Weights of a small mixture-of-experts language model, trained from scratch on English Wikipedia: vocabulary 19804, 96 experts in each of 15 layers.
Below are experts of layer 3 (counted from 0) of a mixture-of-experts language model. Rows are named router (the router's row for the expert), down (a neuron's output weights, with its number) and show model dimensions 128-191. Each number is 128 + 32 x the weight over its row's rms, rounded and kept within 0 to 255.
After each expert's rows: a language model's description of what the expert responds to. This comes from a sample of Wikipedia text that the model never trained on.

# expert 36
router [146 124 138 132 158 134  78 135 133 147  91 128 141 129 166 157 123 150 109 156  78 111  81 163 161  80 109 126  48 159 157 179 160  86 112 153 139 170 141 126 160 137 109 104 153 172 115 135 136 151 122 119 134  82 152 105 150  77  85  97 175 128 137 135]
down0 [121  78 116 141 128 124 128 172 114  94 140  38 150 143 120  27 170 114 112 146 129 124 117 126 125 119 127 156  89 183 140  96 142  60  99 161 155 125  77 140 140  91 127 128 137  77 137 125 126 112 119 171 180 129 125  99  85 138 118 133 124 114 122 122]
down1 [132 109 133  89  31 148 191 145 134 117 123 128 135 133 135 127 183 147 112 127 131 182 117 240 154 129 136 184 155 143 127 129 111 120 147 134 144 127 163 132 199 121 137 108 134 119  83 129 124 127 137 127 136 103 162 161 132 141  89 129 132 129 140 119]
down2 [143 158 150 120 136 180 131 126 128 127 126 120 174  82  60 131  99 120 124 128 148 127 128 178 105 156  80 130 159 127 130  23  61 131 170 209 126 128 106 130  72  92 108 123  67 117 100 225  92 149 113 108 174 120 142 171  94 145 128  50 137 136  29 128]
down3 [107 128 123 147 128 154 152 122 117 132 123 133 180 191 135  38 114 131 141 147 136 135 134 158 125 147 216 172 120  93 126 225 116 127 116  35  97 135 133 217 127 160 126 151 109  91  75 118 126 145  80 129 125 126 119 224 123 112 116 188  96 148 132  10]
down4 [128 127  81 124 117 127 138 169 148 168  53 148  96 127 138 126 137 138 127 136 126 138  93  46 151 119 122 137 194 159 109 125 141 123 138 123  34 118 169 116 155 138 120  91 128 124 201 127 136 129 174 195 135 155 126 119 139 138 155 139 123 124 112 126]
down5 [212 120 141 123 209 139 195  99 130 136 114  62 171 153 129 141 131 123  87  57 118 124 164 132 115  98 133 124 201 125 111 134  78 121 191 183 127 130 111 195 123  58 127 122 203  81 109 122 157  68 118 127 132  66  42 137  59  66  89  95 126 128 178 114]
down6 [ 83   0 111 131 106 133 167 137  92 122 120 126 119 138 135 162 113 125  26 162 124 197 136 248  73 165 159  55 129 117 115 136 129 163 106 124  55 169 141 116  77 129  90  96  84 156 118 140 158 152  91 124  95 128 142 103 118 124 122 117 128 136 118 163]
down7 [126 127 132 114 172 118 159 184 129 162 127 207 165 128 138 159 150 157 132 138 160  90 111 133 206 134 137 113 128 131 136 141 109 123 148 133 159 207 128 124 126 120 129 108 148 171  58 226 112 140 171 122  58 137 209 191 128 114  59 135 164 115  87 151]
down8 [ 19  93 133 127 159 122 101 110 127 161  40 117 127 129  75  99 163 208 142 123  96 161  46 183 137 107 127 125  12 122 136 122  67  17 197 181 124 131 118 121 130 125 133 135 128 141 124 131 143 107 126 128 216 160 163 117 138 126 128  35 127  88 126 127]
down9 [113 117 131 123 129 216  98 121 125 127 135 127  84 123 194 176 113 125 113 150 132 132 110 133 131 115  90 157 147 170 134 140 176 139 130  71 121 128 141 122 172 166 125 130 152 118 231 121 134 110 166  44 176 106 203 126 193 132 107 181  99 164 121 134]
down10 [151 140  85 197 123 129 126 128 163 129 140 185 113 118 127 130 125 105  71  99  94 191 155 153 135  95 120 117 121 104 183 127 125  84 126 105 210 131  95 115 106 106 121 150  98 181 121  93 123 132 101 114 102 170 118 119 164 136 128 168  54 131 167 152]
down11 [152  96 129 156 122 127 125 129 120 136 122  53 137 169 143 167 123 163 148 110 130 128 134 135 121  72 168 134 114 129 113  66  80 137 192 124 129 129 122 100 140 149 127 179 116 195 119 130 153  93 163 131 116 128  90 137 157 126 118 126 123 121 137  75]
Opening pieces of split words, such as c, cl, tr, co, equ, inter, and the ust in industry, sustained, Sustrans.

# expert 55
router [183 196 110 102  87 139  93  81 111 121 157 147  77  35 123 159 108 133 126 183 131 185 105 200 143 134 110 119  83 114 181 150 162 148 106 137 163 106 195 107 155 163 145  83 122 133 174 143 161 170 161 145 150 145 127 107 170  76 172 123 159  47 134 165]
down0 [124 127 122 140 132 161 131 181 121 147 150 152 127 128 152 202 214 149 120 126 108 118 111 131 125 120 127 152 138 127 131 132 129  61 126 135  93 141 116  71 113 150 127 101 115 132  37 110 128  63 148 153 129 124 131 143 128 227 127 111 134 115 129 137]
down1 [198 122 168 201  57 132  73 125 127 148 129 130 112 124 143 105  78 120 129 129 136 131 153 116 131 131 144  61  70 146 192 125 130 137 255 132 159  75 112 121  71 129 171 144 250 131 131  98 158  94 123 130  75 110 131 114 134 131  64 131 129 117 194  64]
down2 [237 128  95 109  88  69  95 139 109 133 132 123 118 156 162 151 111  70 132  97 128 139 127 114 128 114 131 124 172 152 126 231 140 126 122 125  72 106 104 166  96 128 129 116 119 127 137 128 147 122  84 188  98 155  77 130 168 133 114  86 101 142 125 180]
down3 [ 91 134 123 107 150 166 108 116 150 135  70 127 142 128 122 135 158 200 135 145 173 130 138 128 155 106 114 127 160 135 107 152 118 138 118 235 231 175 114 120 114 128 142 119 155 125  98  83 112 182 203 129 165 102 110 147  56 173 131 216 217 102 136 136]
down4 [102  35 135 104  92 157 185 116 108 109 134 127 135 125  76 140 134 136 132 140  72  98 125 123 133 101 152 129  78 124  99 178 129 126  36 132 162 147 129 131  88 110 122  72 122 128 106 146 124 128 180 139 110 128 144 130 125 120  82 130 128 153  91 141]
down5 [151 136 154  84  75 134 137 165 165 114 133 127  12 152 127 139 194 120 175 124 102 125  54 144 147 131 130 107 111 131 217  95  54 143 166 111 124 122  75  74 130 134 137 123 130 115 135 142 126 118 130 118 209 110  96 136 149 125  73 142 119 130 143 143]
down6 [127 182 144 128 138 109  82 101  73 127 141 136 139 111 119 127 130 135 112 188 111 120 133 127 154  72  95 129 117 101 118  72 129 122 169 131 207  99 121 100 125  64 128 128 154  87 129 158 137  97 159 138 115 125 145 155 162 144  91 135 123 109 140  89]
down7 [138  81 126 119 101  91 103 129 144 126  53 168  93 128  96 126 125 110 114 114 170 117 135  92 122 179 140 133 128  99 184 111 130 135 141 129 109 126 127 146 127 126 131 135 123  49 139 125 145 134 137 138  28 123 122  80 216 132 173 103 124 117 109  81]
down8 [ 61 130  85 124 127 129 126 134 118 148 134 118 123 142 149 125 101  57 116 128 129 135 125 109 135 143  83 131 164  38 128 108 129  75 132 123  42 129 137 134 120  99 129 141 127 127 125 128 169 115 129 113 162 155 103 100 177 127 105 101 131 131  64 117]
down9 [138 161 113 115 201  86 144 178  94 129  88  29 127 146  74 178 162  98 119 166 123 108 149 121 126 156 165 128 135 128 132 123 114 126 101 113 120 123 128 136 126  99 151 136 113  99 116 126 130  74 151 127 128 125 129 122 125 102 173 128 134  79 124 146]
down10 [129 127  33 166 120  94  70  46 135 128 130 182 154  40 124 141 106 186  67 108 131 149 128  96 138  94 138 135 127 145 129 160  65 121 129 178 130 114  86 223  87 126 114 125 159 173 126 122 114 130 132 114 121 127 123 109 140 168  64 129 128 153 130 129]
down11 [134 216 133 140 173  97 125 116 126 182 124 128 176 169  98  90 117 125 249 152 118 127 156 183 129 125 128  39 113  45 126 131 117 136 128 129 133 161 129 140 103 124  64 136 183  96 127  87 118 118 156 131  89 124  91 165 105  25 136 133 110 127 155 128]
Opening parentheses and hyphens in tables, names and weather data, and a bare h inside words like Mayengbam Mensingh or Chaudhary.

# expert 46
router [175 185 129  82 126 105 126  60 154 128 150 120 102  90 128 148 165 128  98 155 113 129 170 133 180  97 151 132 103 197 124 141 119 157  95 150 125  86 125 200 139 116 146 101  90 151 195 138 150 142 155 195 142 125 130  82 177 147 113 168 207 106 184 161]
down0 [115 157 113 171 170 146 123 125  83  81 177 112 174 111 113  94 141 125 129 158 125 104 123 149 124 140 104 121 172 131 123 120 175 120 193 130 116  82 120 127 100 133 144 138 188 105 135  53 169  78 140  69 113  76 130 115 129 140 132 126 111 131 126  99]
down1 [113 129 127 197 115 149 164 120 124 142  68 127  96 130 127 143 120 217 124 153 132 127 127  93  88 132 152 126 131 159 184 130 131 126 161 186 128 130  86 141 144 171 162 128 131 162 123  97 122 163 142 118  81 102 132 128 139 124 111 194 171 126  78  81]
down2 [129 103 138 126 110 127  97 125 150 137 132 137 116 115 141 134 128 176  77 117 122 127 171 126 142 134 146 138 126 168 176 208 140  71 157 134 127 126 133  92 151 152 129 128  76 132 168 116 131 181 193 164 214 208 128  72 197 151 104  81 112 100 165  99]
down3 [153 127 134 123 162 132 120 135 161 153 117 123 129 129 129 167 146 145 123 107 198  81 134 113 116 181 141 131 122 107 129 159  80  90  97 135  99 145 140 144 129 119 131 131 106 102  95 120 153 171 133  77 133 110 128 138 165 158 107 116 107 117 123 127]
down4 [132 163 105 141 133 128 130 128 134 126 101  87 157 141 126 114 135 135 188  99 101 133  83 132 136 126 128 124 160 112 142  68 121 153 117 150 105 125 153 112 169 114 127 124  99 126 140 230 130 153 191  99 164 130 153 111 106 102 139 176 129 128 173 217]
down5 [ 88 124 127 134  79 134  94 134  80  80 161 142  93 156  87 125 124  82 128 158 123 172 133 138 150 129 124 142 127 118 181 144 127 140 176 115 160 105 141 203 116 127 125 125 114  95 146 141 126 133 122 136 103 125 209 117 158 126 129 151 132 106  99 122]
down6 [150 164 133 152 129 114 231  80 132 164 132 179 246 134  87 165 126 140 127  87  98 130 177 143 131 166  98 146 132 255 155 119 131  92 148 122 125 131 116 132 131 255 120 115 129 121 132 142 126  79 126 131 125 125 161 184 132 168  88 194 118 177 109 117]
down7 [122 129 132 137 139 129 115  92 137 125 126 205 123  79  65 128 101 142 129 153 125 147 119 136 116 126 115 152 117 150 159 142 130 129 168 202 122  96 128 123 119 130 193 126 130 102 178  68 167  89 125 122 144 122  93 165 144 121 124 148  81 107  95  93]
down8 [148 145 107 121 129 125  60 122 191  89 102  98 133 134 137 136 101  68 113 128 137 153 214 127 126 241 144 107 125  85 118 128 129  78 148 149  79 161 128 118  76 100 138 129  80 132  61 102 165 185 121 112 133 134 112 131 148 161 125  89 139 113 127 129]
down9 [129 139 127  95 127 123 103 151  43 128 121  95 145 141 120 125 111  70 133  99  81  80 124 151 140 138  92 142 120 123 116 115  96  90 104  72 169  57 134 129 142 113 210  84  78 179  99 120 149 123  87 105 120  85 175 158  63 132 168 201 101  52 110 109]
down10 [ 82 128 134 130 224 149 134  61 129 136 102  11 121 134 131 166 133 181 106 118 145 133 129 132 172 129 103 129 201 129 128 133  84  89 178 134  90 121 148  88 107 124 175 141 128 115 124  33 124 125 122 127 111 137 159 136 128 126 110 108 190 121 125 121]
down11 [ 92 117 128 129 166 132 128  99 109 183 128  33  62 124 117 209 129 214 109 147 175 125 122 156 129 118 130 136 128 170 129 128 120 125 126 223  96 202 119 120 127 111 204 179  84 130 122  67  86 150 185  91 113  98 127 127 199 129 136 132 239  50 140 121]
Opening quotation marks, apostrophes and parentheses, or a word's first piece right after them, such as 'shark', "Home", (S, plus LaTeX subscripts.

# expert 1
router [139 184 114  62 159 106 145  91 106 134 109  92  90  71 188 191 110 164 116 157 127 118 149 142 124 172 120 134  66 129 124 196 157 158  92 145  90  86 116 110 142 125  99  99 171 173 153 151 108 112 126 108 124 185 105 106 116 102  61  98 154 161 216 125]
down0 [107 146 153 128 176 127 119  98 116 127 131 157  83  86 142 131 112 128 106 150 130 129 139 112 130 148  87  99 124 126 127 125 128 130 127 138 185 104 126 130 116  51 132 123 132 128  86 143 109 143 178 130 142 131 120 131 125 123 127 115 128 152 132 130]
down1 [169 113 129 153 126 127 144 112 107 127 171 122 129  98 126 122 111 127  90 105 129 128 130 128  55 139  96 118 156 123 134 167  68  60 137 128 214 181 129  99 153 127 138 133  84 127 123 255 139 194 136 125 124 127 111 194  73 183 130 134 135 147 120 131]
down2 [126 132 113 185 115 126 153 116 118  86 152 115 128 112 137 124 183 107 137 100 126 113 102 143 111 117 124 106 116 139 137 107  87 106 153 153 129 130 127 113 100 128 141 129 127 143 127 116  51 136 103 110 150 148 245 133 129 103 132 225 128 179  98 136]
down3 [118  61 133 145 120 185  60 153 126  99 103 166 122 148 134 115 127 164 178 126 120 128 158 122 127  77 153 128 132 197 107 122 158 136 126  87 123 129 133 160 165 119 127  77 109 203 115 125 156 188 182 131 162 133  77 207 163  85 149 112 127 144 179 129]
down4 [141 128 127 131 126 109 118 127 113 128 147 153 112 192 125 118 132 104 167 144 172 195 151 111  57 133 127 183 133 148 127 128 134 138  95  70 107 139 203 159 147  88 133 126  94 127 133 179 151 157 161 121 193 130 165 165 131 137 182 138 126 105 130  81]
down5 [140 132 127 136 130 133 128 128 127 144 165 132 114 172 127 105 190 112  33  77 135 134 143 161 110 141  23 163 127 116 125 130 122 125 114 128 128 120 186 138 128 131 103 123 119 129 126 161 174 142 104 114  83 112 113  74 127 118 127 176 131 157 142 158]
down6 [ 83 129 171 135 149  84 136 136 100 127 131 155 120 143 195 128 109 140 232  72 124 130 124  96 115 158 128 155 163  86 122  95  74 229 116 136 114 128 171 110 114 123 126 115 128 130 129  54 124 169 111 126 201 124 116 118 143 118  93 128 128 139 127 139]
down7 [ 98 127 142 137 123 130 120 137  57 137 128 103 135 232 130 121 177 123 102 130 142 158  98 128 152 206 158 100  62 128  38 163 126 178 144  74 160 130 104 119 130 181 131 133 141 107 129 186 126 123 125  46  81 114 124 129 117 108 114 154 103 129  72  88]
down8 [162 132 131 143 133 137 200 165  83 101  56 113  74 150 133 131 147 129 126 158 161 107 110 135 123 143 132 130 140 126 149 125 111 128 154 127 102  65 132 154  98 147 139 119 128 127 133 127 129 125  98 188 126 132 124 104 190 139 107  43 172 115 124 133]
down9 [126 107 160 216 126 108  75 163 186 118 129 104 147 131 120 252 133 126  19  98 122 156 147 127 106 161 169  41 231  46 131 122 205 128 107 144 170 127 128 126 108 124 131 130 129  94 123 119 107 126  64 152 141 124 176 201 143 128 202  93 119 118 120 131]
down10 [ 53 165 123 142 129 118 123 133 128 118  75 141 123 136 118 128 126 132 138 129 195 148 144 150 163 138 158 167 127 106 132  76 149 116  75 127  41 122 121 154 127 132  98  83 121 115 120 118  82 115 133 121 155 131 130 130  99  26  97 131 146 129 138  77]
down11 [141  57 169  74 107 125 184 116 133  88 132 140 139 123 138 123 112 100 112  92  73 161  50 122 144 161 170 162 150 128 130 126 138 126 131 148  83 116 217 100 102  88 148 122 130 131 108  73 189 155 128 121 164  96 155 107 166 137 128 199  46 120 127 129]
Taxonomy words and Latin name pieces in species articles, such as species, genus, -idae, -ensis, and words describing adults.

# expert 57
router [141 149  77  98 168  75 121 139  83 155  94 152 124 112 117 170 144 108 142 147 106 125  87 145 147 103  88 123 109 163 150 138 134 125  54 108 127 129  89 145 138 123  45 140 156 104 254 197 119 118 108 157 134 158 147  61 134 119  87 127 113 114 149 156]
down0 [ 62 139 129 132  13 121  91  59  60 100 132 129 115 124 102 133  74 110 109 117 103 118  83 146 144 150 129 154 125 161 113 182 171 133 136 111 122  47 112 102 159 111 119 183 121 138 114 161 130  94 126  47  71 135 125 128 132 117  72 137 157 107 150 128]
down1 [ 26 198 196 126 110  71 113 154 148 128  90 125 140 145 134 108 121 129 114 126 131 128 104 117 134 187 106 141 116 129 131  69  76  78 134 125 153 135 124 102 175 133 177 157 120 120  88 119 131 127 130  89 183 136 135  98 123 159 211 123 131 146  72 185]
down2 [120 168 131  77 127 162  77 176 173 208 128 174 147 123 151 155 174 127  99 122  79 114 138 112 156 136 109 132  70 171 174 130 187 127 133 145 136 134 108 129 134 115 150 181 128  93 100 120 141  73 124 110 127 109 125 136 129 119 124 134 111  75 128 144]
down3 [194 122 134 134 145 149 123 149 105 114 188  83 159 135 139  28 127 127 138 113 134  44 143 176 171 129 121 129 136 128 119  94 255 133 206 199 133 137 130 130  83 140 134 136 117 130  89 128 137 130 130 128  92 137 100 153 134 127 129 125 127 128 127 111]
down4 [ 90 215 183 146 154 135 125 128 134 133 122 131 130 128 116 168 150  78 194 132  96 130 103 148 129 181  95 161  65 137 128 129 104 123  60 102 128 104 128 142 176 231 134 160 247 122 119  95 125  95  85 129 127  93 139 139 128 188 177 181 121 181  80 128]
down5 [141 130 157 220 102 143 127  95 133 166 110 132 173 128 124  93 154 118 116 111 127 120 186 128 137 139 125 122 118 127  62 117   8 124 127 178 155 132 134 160  27  48 125 124  75 128 102 167 129 155 126 120 190 105 143 128 120 115 173 182 101 213 150 127]
down6 [128   3 127 130 130 204  90 161 139 123 135 136 126 137  86 112 119 144 120  67 135 119 141 124 113 110 131 115 121 132 128 128 179 118 119 116 253 129 135 118 142 147 161 167  68 118 204 174 126 135 170  86  96 184 132 132 120  83 126 134 124 122 125 129]
down7 [153 113 158 188 127 196  90 148 124 119 126 150 107  88 172 128 168 157 149 123 128 132 128 124 137 124 155 137  96 164 122 157 104 134 129  51 137 143 121 116 198 128 121 142 130 122 135 136 109 134 129 120  88 139 116 167 109  95 136 131  53 123  85 141]
down8 [108 110 134 115 143  91 110 124 131 125 127 180 129  70 122 132 123 209 174 124  44 146 128 116  80 136 150  55 101 201 106  79 129 135 114 142 131  92  95 107 141  90 114 139 186 131 175 116  83 136 126 130 134 116 111 161 128 134 128 139 114 104 131 175]
down9 [167 127 131 130 123 194 121  81 153 112 128 131  93  93  97 157  73 127 109 130  50 108 127 140 106  76 120 130 220 114  52 151 152 129 125 136 131 145 117 128 143 196 127 112 129 175 113 112 126 120 112 152  88 121  98 132 111 119 158 140  99 134 147 125]
down10 [107 129  52 128 128  81 167 116 135 124 134 110 163 130 129 155 124  59 114 118  94 142  73 128 129 208 145 105 135 125  65  73 128 147  20 120 154  99 138 125 134 131 124 119 116 147 157 110 117 125 136 127 120 134 157  78 148 137 122 126  91 107 130 153]
down11 [163 105 137 130  61 139 115 106 105 105   0 171 124 135 127 108 121 130 104 131  96 127 137 154 155 133 118 106 130 102 143 130 114 100 125 153  78  86 112 126  39  61  99 167 125  99 128 116 145  56 113 128 107  91 118 111 138 126 151 123 114 178  96 158]
Word-internal pieces ending in a vowel inside names and foreign words, such as ra, ia, io, ina, "DeF-aria", "Marl-ena", "Ant-io-ch".

# expert 35
router [180 147 112  60 103 124  82  98 118 115 167 127 130 135 116  68 140 149 120 174  71 137 127 149 153 114 123 134  60 141 117 213 132 140  45 162 144  97 117  93 165  99 107 138 123 159 150 136 158 145 132 166 109 147 168 126 157 152 184 128 149  93 152 139]
down0 [120 128 211 149 173 130 131 127 198 119 124 143 125 129 136 166 101 120 121 125 118  99 114 134 101 113 121 122 129 125  88 107 168 155 206 130 177  99  84 167  78 128 167 109 142 110 142 173  78 179 125 109 121 131 122 128 138 134 128 130 132 193 138 129]
down1 [150 149 125 104 125  98 129 114 162 136 145 122 168 223 166 131 111 141  34 126  87 131 141  97 101 125 116 119 131 135 137 119 122  25 122 138 133 128 130 149 165 129 142 117 128 126 144 164 134 118 136 103 130 119  94 105 116 144 146 127 134 129 128 125]
down2 [ 77 127  49 178 110 157  94 130 131  62 131 124  82 119 118 242 189 117  90 143 200 119 114 121 120 146 136 122 189 206 105 155 136 126 123 125 129 112 147 106 129 144 117  97 157 125 115 128 139 111 124 122 140 126 143  94 151 139  99 125 117 132 136 132]
down3 [ 92 128  64 128 117 179 131 151 130 151 119 132 129 121  68 126 113 103 129 185 150 129 161  67 220 201 131  89 165 130 139 139 126 130 204 190 148 103 129 104 127 126 125 118 127 109  98 114 145 119 189 130 126 129 144  23 101  41 143  66 102 130 143 185]
down4 [102 189 128 124 128 100 165 130 130 123 147 107 100  80 128 123 129 127 136 145 172 143  69 168  73 117 141  60 217 135 128 126 141  82  92  42  68 127  97 135 127 163 117 123 138 100 150 146 104 126 154 159 146 107 129 107 216 151 112 173  56  73 212 128]
down5 [123 102 142 134 109 113 180 105 139 123 173 142 173 130 132 122 135 123 115 218 112  98 124 159 112 124  64 144 125 132 139 167 101 132 142 250 108 127 245 175  86 124 114 115 132 156 124 119 129 120 125 123 123 114 123  94 127 128 130 231  60 140 129 124]
down6 [138  84  85 129 119 156 147  65 144 159  34 144 173 118 139  95 122 126 105 159  77 152 105 237 134 137 120 136 131 122 129 129 114 137 133 105 206  99 159 181 145  56 126 124 159 137 108 130 160 158 113 107 113 128  92 148 154 135  89 118  49 122 103 115]
down7 [ 39 123 134 168 152 240 126 128  74 133 126 102 120 147  82 115 148 126 127 130 142 125 122 158 131 105 149 139  97  73 204 123 132 150 152 239 124 148 111 139 122 191 146 130  88 125 135 128 129 132 178 127 129 101 162 126 123  57 203 126 135  37 154 129]
down8 [208 113 100 128 111  82 106 158 108 119 147 128 214 129 121 122 107  79  85 145  54 141 117 188 123  53 114  61 121 145  83 127 116  82 137 143  75 129 157 100 203 117 117 111 109 126 147  35 141 157 125 133  58 122  85  67 128 128 147  85  54 131 119 117]
down9 [130  89 122 131 127 109 134 122 141 194 183 135 135 129 149 169 123  80  57 118  99 140 102 156  75 132 137  43 139 110 110 165 118 130 135 128 161 129 149 182  93 141 122  97 119 119 121 102 147 132 146 114 152  55 149 128  67 158 126 154  85 123 117  45]
down10 [196 131 131 128 153 130 129 123 124 126 116 147 120 131 122 120 110 190  84 110 141  79 116 149 124 139 120 129 133 120 112 144 121 203  91  93 128 140 172 174 156 141 139 106 133 167 217 107 127  54 126 115 100  59 138  71 153 124 122 112 146  85 114 110]
down11 [133 174 133 135 111 139 130 118 125  94 111 125 137 115  91 113  80 128  83 131 131 130 156 131 128 152  46 120 160 131 133 117 160 102 144 198  93 129  65 123 146 117 133 134 132 136 169 115 190 130 128 126 139 113 153 158 149  54 128 128 120 135 158  77]
Closing parentheses after numbers or years, and nouns for statements or texts such as statement, opinion, letter, said.

# expert 10
router [106 189 110 101 171  56 123 201 112 127  94 100 152 102 186 172  77 110 140  94  75  89 139 122  95 127 115 147  79 165 130 148 116 106  67 148 143 110  66 110 109  98 171 106  88 131 165 149 135 127 139 198  87 179  92 124 134 159  99 117 130 103  97 115]
down0 [128 132 145 142 130 113 113  62  97 129 129 137 215 164 101 129 133 134 125 154  67 110  83 102 154 128 183 105 134 154 205 131  93 194  85  80 105 108 145 115 124 141 177 133  83 134 126 126 159 148 128  99 166 178  92 144 100 144 123 136  65 131  80 123]
down1 [134 109 139 120 106 149 126 136 122 123 156 103 178 170 134 100  98 137 142 129 139 133 123 125 138 120 127 212 106 109 127 121 100 119 134 150 130 127 255 136 126 170 168 133 201 129 111 134 135 104 135 170 153 113 255 127  43 106 113 122 123  91  85 117]
down2 [ 66 173 114 180 113  78  86 117 121 128 115 173  76  31 139 127 118 131 128 138 154 106 171 130 137 101  92 140 128 134 126 130 179  66  83 116 146 138 232 158 154 155 123 122 107 127 120 105 131 128  96   5 119 139 112 176 191  60 163 127 126  75 170 134]
down3 [ 70 126 122 145  70 217 149  95 129 188 129 156 135 148 130 172 130 155 123 132 126 130 133 125 143 129 116 120 168  81 126 105 130 115 194 167  78 153 136 148 141 124 184 126  62 197 233  59 139  84  45 139 166 119 125 202 128 132 151 132 138 124 132  87]
down4 [ 91 148 147  37 128 147 130 130 137 117  33 133 159 125 127 132 174  77  90 131 127 105 154  88 139 103 126 115 222 118 141 120  93 104 116 148 128 128 133 148  58 105 135 168 135 101 131 188 139 183 144 111 132 148 122 172  72 133  99 119 128 129 144  70]
down5 [128 165 131 157  49 128 121 127 123 173 191 122 121 116  66 114 132 130 160 138 118 135 218 129  92 184 119  70 139 170 127 121 100 109 154  98 128 177 127 139 117 133 142 131 117 145 167 173 124 144 145 129  58 158 132 165 155 117 130 140 126 186 132 127]
down6 [125  95 115 174 127 165 189 129 133 127 132 167  99 127 131  62 151 111 131 156 155 132  85 128 143 152 116 160 115  93 156 126 138 174 137 142 151 118 137 123 144 129 107 118 102 128 134 127 175  51  95 122 127 129  84 134  93 161 128 112 167  77 147 123]
down7 [242  87 135 161 123 132 163 162  84 128 126  88 146 100 126 109 161  75 129 172 107 170 123 116 117 155 159 139 182 135 130 143  80  69 120 118 126 133 191 112 127 203 154  64 125  84  88  71 176 122 114 198 126 150 223 132 105 153 176 132 126 105  96 116]
down8 [122 142 127 146 140 119 108 118  97 155 132 136 180 151  97 159 128 141 143 197 145 143 158 136 181 126 135 125 175 198 133 209 177  31 123 118 167 113 128 101 111 138 129 112 136  79  85 128 113 129 147 133 126 120 129 120 152 102 127 149 130 119 128 113]
down9 [130 141 142  96  74 101 104 139 140 131  58 133  92 137 105 129 136  75 148 135  93 110 103 133 123 193 113 131 141 127 122 127 197 135 124  89  57 118 127 143 125 132 124 159 118 142 119 120 109  94 109 152 151 123 111 121 136 153 124 131  57 137 168 126]
down10 [106 143 121  39 142 130 121 150 110 174 128 138 118 105 119 104  67  71 124  99 154 178  75 167 152 148 112 162 128 119  70 209 132 134 123 139  68 123 168 185  59 155 199  93 136 124 163 142 125 138 139  53 128 203 132 152 133 128 122  85 147 128 123  32]
down11 [112 155 131 125 123 155 129 128 157 114 123 203 169 134 133 148 124 128  86 123 116 158 134 126 140 163 109 152 137 181 172 115  76 128 137  88 126  43 134  65 137 131 172  84 148  90  78  42 102 125 228  79  89 115 156 159 131 122 115 121 133 107 124 235]
Short letter chunks inside names and unusual words, often after a capital consonant, such as l(ang)ued, b(ann)ed, Gu(jar)ati, R(ou)vroy.

# expert 47
router [153 222 121  86 125 126  96 137 176 136 125 163  78 105 108 154 165 151 122 141  24 115  83 185 165  77 152  87  83 155 144 130 105 173 105 122 179 111 106 163 121 118  83  61 130 195 169 139 124 136 165 130 151 129 136 104  93  89 138 173 121  85 127 161]
down0 [130 136 126 151 115 175 170 172 128 119 101 127 140   0 117 187  82  99  85 126 129  97  89 161  82 133  74 113 145 150 173 157 130  53 126 121  88 146 107 129  95  99 112 142 151  97  91 119 120 123 148 155 132 127 125 117 108 110 144 124 124 119 134 129]
down1 [118  89 128 135 137 203 114  90  92 124 161 201 122 139  83  90 110 122 129 130 133  97 126 106 112 147 161 219 151 122  90 128  77 139 121 108 122 135  81 121  60 175 104 118 123 108 150 106 148 116 211  53 127 134 128 158 140  35 114 120 131 158 147 162]
down2 [134  92 206  88 135 191 132 174 134 132 135 121  60 120  45 109 123 157 117  56 132 124 131 116 182  85 120 129 121  75 165 124 109 156 149  94 126 116 141 138 103  79 124 121 192 108 172 128  84  90 117 123  60 119 255 134 157 159 122  86 138 134 156 128]
down3 [132 168 128 125 126 104 129 125 116 129 123 158 133 159 147  66 127 138 126  92 132 131 144 157 149 132 157 146 150 204 155 134  57 130 135 169  95 116 247  90 112 183 177 120 115 127 145 130 153 114 148 110 125 125 116 198 116 122 104 108 137 101 176 129]
down4 [ 99 156  77  89 180 136 116 122 136 206 128 128 120 129 124 196 156 131 143 128 101 122  99  97 136 111 163  33 123 155  67 148 172 123 130 119 135 127 127 168 139 148  74 179 104 106 163 241 136 142 133  88 146 111 125 112 117 127 129 132  20 116 124 204]
down5 [130 125 127  90  26 101 125 124 129 125 128 133  63 127  85 133  79 119 138 137  98 169 136 132 121 174 124 144 192 166 171 100 127 186 137 176 158  75 128 149 132 129 147 143  93 122 192 124 130 154 179 129  22 141 125 126 200 135 184 166 141 130 117 123]
down6 [125 136  69 128 115 154 107 132 130 172 185 134  86 152  81 117 127 140 130  90 121 129 157 118 121  96 171  62  86 131 142 100 140 134 141 127 119 143 120 145 146 158 108 126 124 122 160 135 130  95 127 115 101 125 112 158 173 125 145 121 129 129 122 153]
down7 [180 141 135 133 146 132 130  89 134 151 130  83 151 110 129 139 149 122  60 115 159 114 107  96  82 220 135  77 168 108 164  64 115 131 113 112 115 129 125 115 158 187 121  80 138 206 121  99 122  92 141 134 131 130 113 153 179 144 131 103 158 135 105 200]
down8 [114 133 153 129 154 235 169 139 134 103 136 171 121 127 139 169 157 127 132  65 145 151 139 134 138 146 111 107  89 179 193  79 116  79 177 143 154 171 109 127 120 128 149 128 150 135 128 140 127 127  91 134 140 116 151 102 128 113 108 137 130 114 115 109]
down9 [108 115 154 137 131 160 148 103  95 133 120 107 151 129 152 120 195 144 150 119 108 232 127 149 117 138 251 165 121  48 129  95 128 102 132 129 146 112 132  84 177 128 134 110  91 212  30 122 153 116 132 146 176  91 125 129 118 151 126 125 124 117 105 162]
down10 [120  70 132 108 182  98 151 115 119 113 171 174  19  88 119 119 135 126 128 123  95 100 132 117 131 109 124 124 173 141 177 189 131 153 147 126  99 107 202 122  72 115 113  57 132 167 123  93 126  78 112 114 113 116 128 167 166 109 124 114 162 115 151 132]
down11 [112 143 111 129 120 154 103 112 101 109 128 118 133 131 129 136  96  54 122 151 121 192 141 108 126  41  65  86  85 136  78 128 173 132 182 138 129 128 184 144 108 141 102 138 134 146  76 122  55 142 212 201 100 149 157 204 125 176 116 131 121  88  96  38]
Common English first names like John, William, David and initials like J., plus first pieces of surnames in candidate lists and tables.